Experts of a small language model: 96 experts in each of 9 layers.
Below are experts of layer 9 (counted from 0) of a mixture-of-experts language model. Rows are named router (the router's row for the expert), down (a neuron's output weights, with its number) and show model dimensions 0-255. Each number is 128 + 24 x the weight over its row's rms, rounded and kept within 0 to 255. Numbers have three digits each.
After each expert's rows: "comes before" lists some tokens at least twice as common just after its tokens as in all text. This comes from a sample of Wikipedia text that the model never trained on. Tokens count by the router's weight.

# expert 3
router:133126136133083146127164163096155133105106135141154117122120088100094114129102176077134182072126167148148134131132130148113138104115141127122132127165126134106088160099130149117125134082133139100137189148119123100098112129135156115120157105111124098105143135141143125132108111092146131116131097113073108075123081121143134119143149120124131111102062136102136136180095118143151104139129149169110096098103118142188151152102119141124144108101123159142040122158098092125110138127094114111169124151104147112150123112137146156156145144145155099138129125157107105135112103084136136127104151106139141132117136110102146135157109171131158112169127141148150115160151148156100123131140116137126132089123188116123106114108115094127113128138084119125119129151147143093058124107139086
down1:151175138162091127144130136106113141163134146136108094119115117120184123129149152110114087134117110100123135109164151136129125095137116131122087091128117142128122111166116142140133126115107117126147157133122151123098185117105108089120137098116132092123115141156140084096173101106102098151154175132127104090128102108138125111095150142125118173093141129116122101178128097125111138094078136133110121130146123091120106141071167159107111132173170140168134121142131119098171096110120138139158146146109069167109125142136166121145098127104124113132153140131144061098143117151104143131079108102152145174156139094103158128137125135133138113138116116102087102145138136122138107102117092134072126095103088122171184143143108152132161070119080134150116127136144116125109116124135089
comes before: "\n\n", "\n", " The", " He", " In", " In "

# expert 90
router:104128138120123110124158144119154128107099148112122137144087089079054135166078145109124166074108117123102129108089153145138144104130123160137138128112149155126134156130130156088128121113104147137157127149111136154131136127142112142125129101095093114092122094141121116119135147125125136144124096154092137115132099111102134152127088139114135115146143181130168140162173109113119098130127106114139129133112119131136125142152144121150125125105148132153083098153132099141086133123082096141161130146172145143114139077152153148173116122113130111159150121158125081129134133087115127128155143139118102145123139097120151147120152175113178123135156139119142171119155167157131127117169166158119126087109181166167024110098067141093130133144158138114118166121103151119118102148123139
down1:136110125178109148142103121118160103157133144128110160095160149152190081171109094160110126132137143147122178103146100141107114118111102123091137097136140123159107123150109118128150151139193134130153115117134107117117140130154104116155167126115093067139153136121127160158138126084141103121101130140105107100116145132140110103150118131104140104099127157105118156119138114166090153111119131119113118098150125103168104085147143134121141140120112119115136124108112144128164147116133126174092110145172126091143068146123101116103140092127084160133153146158128144133099120156153128091122122135106186094163117130094152131138130151078160059095143125131099108098144132112145116108180106084127111151136141074134122121101142149137116136122146113088091099158176108100162127109156133
comes before: ".", " | ", "–", "; ", ",", ":"

# expert 84
router:137130120062125110134144128111139106104144092156135125154129101135089104109079144105106133110136127113139087125093151123143118138127104107161118137100169124106146112107096152112145153121114136145132135115149157117141128165134147098147138122117109138130118132123150118141093170157155126160148093111128111151148102098115135150128118135133141113102160175102155157170064104142110113132092160101119097114161093140143146178149116103134095104092102146146051103143103118144116166131087154091149118135122136110131114133158111185116128160093142112137100143141102100144136130107155123134132144128133095126094115119103144117101158188111141125147112136130122125130139135108093155163137145154159142121075195094139100115084120095115123136106096143084087156106151176106068130114111098
down2:140070122134146137102165149125137102110123134137122090121166131106130122169120134150120121142151155189151137128115086103111135165171136125104112127120142130137135190112184169160076136132119127086136135134123106102117130158137148144141097115140149139091157135138149134113125137149137141111115134129123135130107162133131123125063134121117104127144135144111149129107132143113117153090120174123108129146183118142085184113144094142117121137113119106129114119137087135089091141117131183135142083113126121163174106103123170111130096114124098094117165124104146125151099126181118152140118124166165135127117154124116154147116140151141094171093090127113161114154140141112113123159164138133081131137172183136134145113128104153142120117181121155123100191156071085132096134167132137
comes before: "1", "2", "0", "3", "4", "6"

# expert 6
router:126152149117109153101134140129144103115127141161122100150131083113078104117091161124113127128110156139148130143166142099117144113112098121149112105151124131128126176156104168127135150142129105131138158169130136104120123127124137122095150108132116083115159158165165132101117147125142152152136098092077086132171115139104169136121146130143160132136071162142141136142079131105160120129129147126139099096145134152138112179114122133159141135090134135123035145187125098135106173120119111097125144149149108115117140142157169145160097143130146104151094114144124082129110102088144111160150113136143090155119097122123155140104120171137113135126152142124083158120142121136074111107100178146119122110122147097108104118128115102095129123115132169120084164093139182099086140113154096
down1:123111103123117133101097095143127127109131118141060146120137105090114097127162177136120124167169120102155154102115141153107138115119109119137097144107153146095120133128103110155141156132139119114084150171127168101142153120180119136133152144140161122112132111147112143144134115116116171117131074120140143095152087158099131118098083104124122117116136117130115126054141115107151108133125149124133126143168155156121142127123142158111150149109142131143091127120131153141078088067165122121146079156165136137142128135121139098129124153103116113132102166104127103115147168117150140134167114146103177096139147102073154131140131092156114143151118135109159163092150129111105133132107140132138086162136142103133164146144113154169061114096166106157172162123110138165080139146095140
comes before: "\n\n", " The", "\n", " He", "1", "5"

# expert 33
router:105141122132160136105151158133114125102130112135133108147116087105054095157142156097130148102130140140120114108118119148145149067103135148138155144109156152136120100126137129095135145118095122138153132180117120113139135118106119090122100126123132100113148126112112131149140136129168143116128090161100123108135101097078114143114099095138123116132101154158142143160124147128118081126132145119108100116114140141106113163129151165133122113120128151122082081183122100110076141096090108133147108104146151121099141093173144121149117092130155119145123121141098075098121114081099120147141112130138097180098143122146143121118126151079157115165151145120109158090122127121075117117140153172122135114102162124157041163149086093139126149149128154093124115103081170081123115130098113
down1:166147166157121163155129129127096107131100108124141116123138119127139153150106137170118140117102183126088144142118099092093129120152133144142093151143118152143147117143117137155124132115143092118135128085114146129121117116142151124139104108143143102117089124088201128141102121158091099107125162138126165106112122105103170126107158130165099111135144100080146128154152150121080152100129103106130183178146145098101132182139172175138129115137154136110107124093115118129148172137101082114166158131060124139145112127125118117117101125138164138138128149137168162101139143143138158128083094107142112133102129114146149101166186128066142097132179144115137175140160123133160157121129126128109118167105147169143115165160128091110136112120094162119131127149118097131122105113126130
comes before: " | ", "–", ".", ",", " |", ":"

# expert 47
router:128126111099108129132090106110130121089138118122111109103142102105087123150074145089121140131112134116140119150098148127117138140124101118164113131126145123116139145131080158131143156127143142145124136091140119112125111143151133107125137116116133155109133125148180129101133164155144130165116094153125104154150100101123136157117113132139144126083179147123172158150061100157110072117083131124112082113143084112151115152133126117136090135120122144167056114167114129153115157133105135098155132126114137120120138127165132200105116136103175085125108150139114131130121117066148098134135145120103110151117081135101160109127179187122120156141136140137112128113134117103073133155121137137150122106080176101130086113089116098144113121098138140098092153091112157092084112121103103
down0:144144108129109093144075174113100145119129086142100136133126083128173073138132118158132092093182140147111130099119107174168128114135139170121162112127143101120157141156143124157167095168105153165121130118133149171122158149133127058146115125098091115133124092112160146161135144146123114111164130155088135153109128154153084137110144157119160144123126115128140131150131122142153091127118114172139159109124129111079108139143149138132115070091085147132112113111125110117134138159140171119138138144123143148135144138108084113110129110119168177115109102127139082096136129143117110113160178161118167125107127149162112069132146073135112113118160153123144141140125123145143128119110119118153172129102135131121145164140121144123123133150092130144118141123116139154114040123162113
comes before: "1", "2", "3", "0", "4", "5"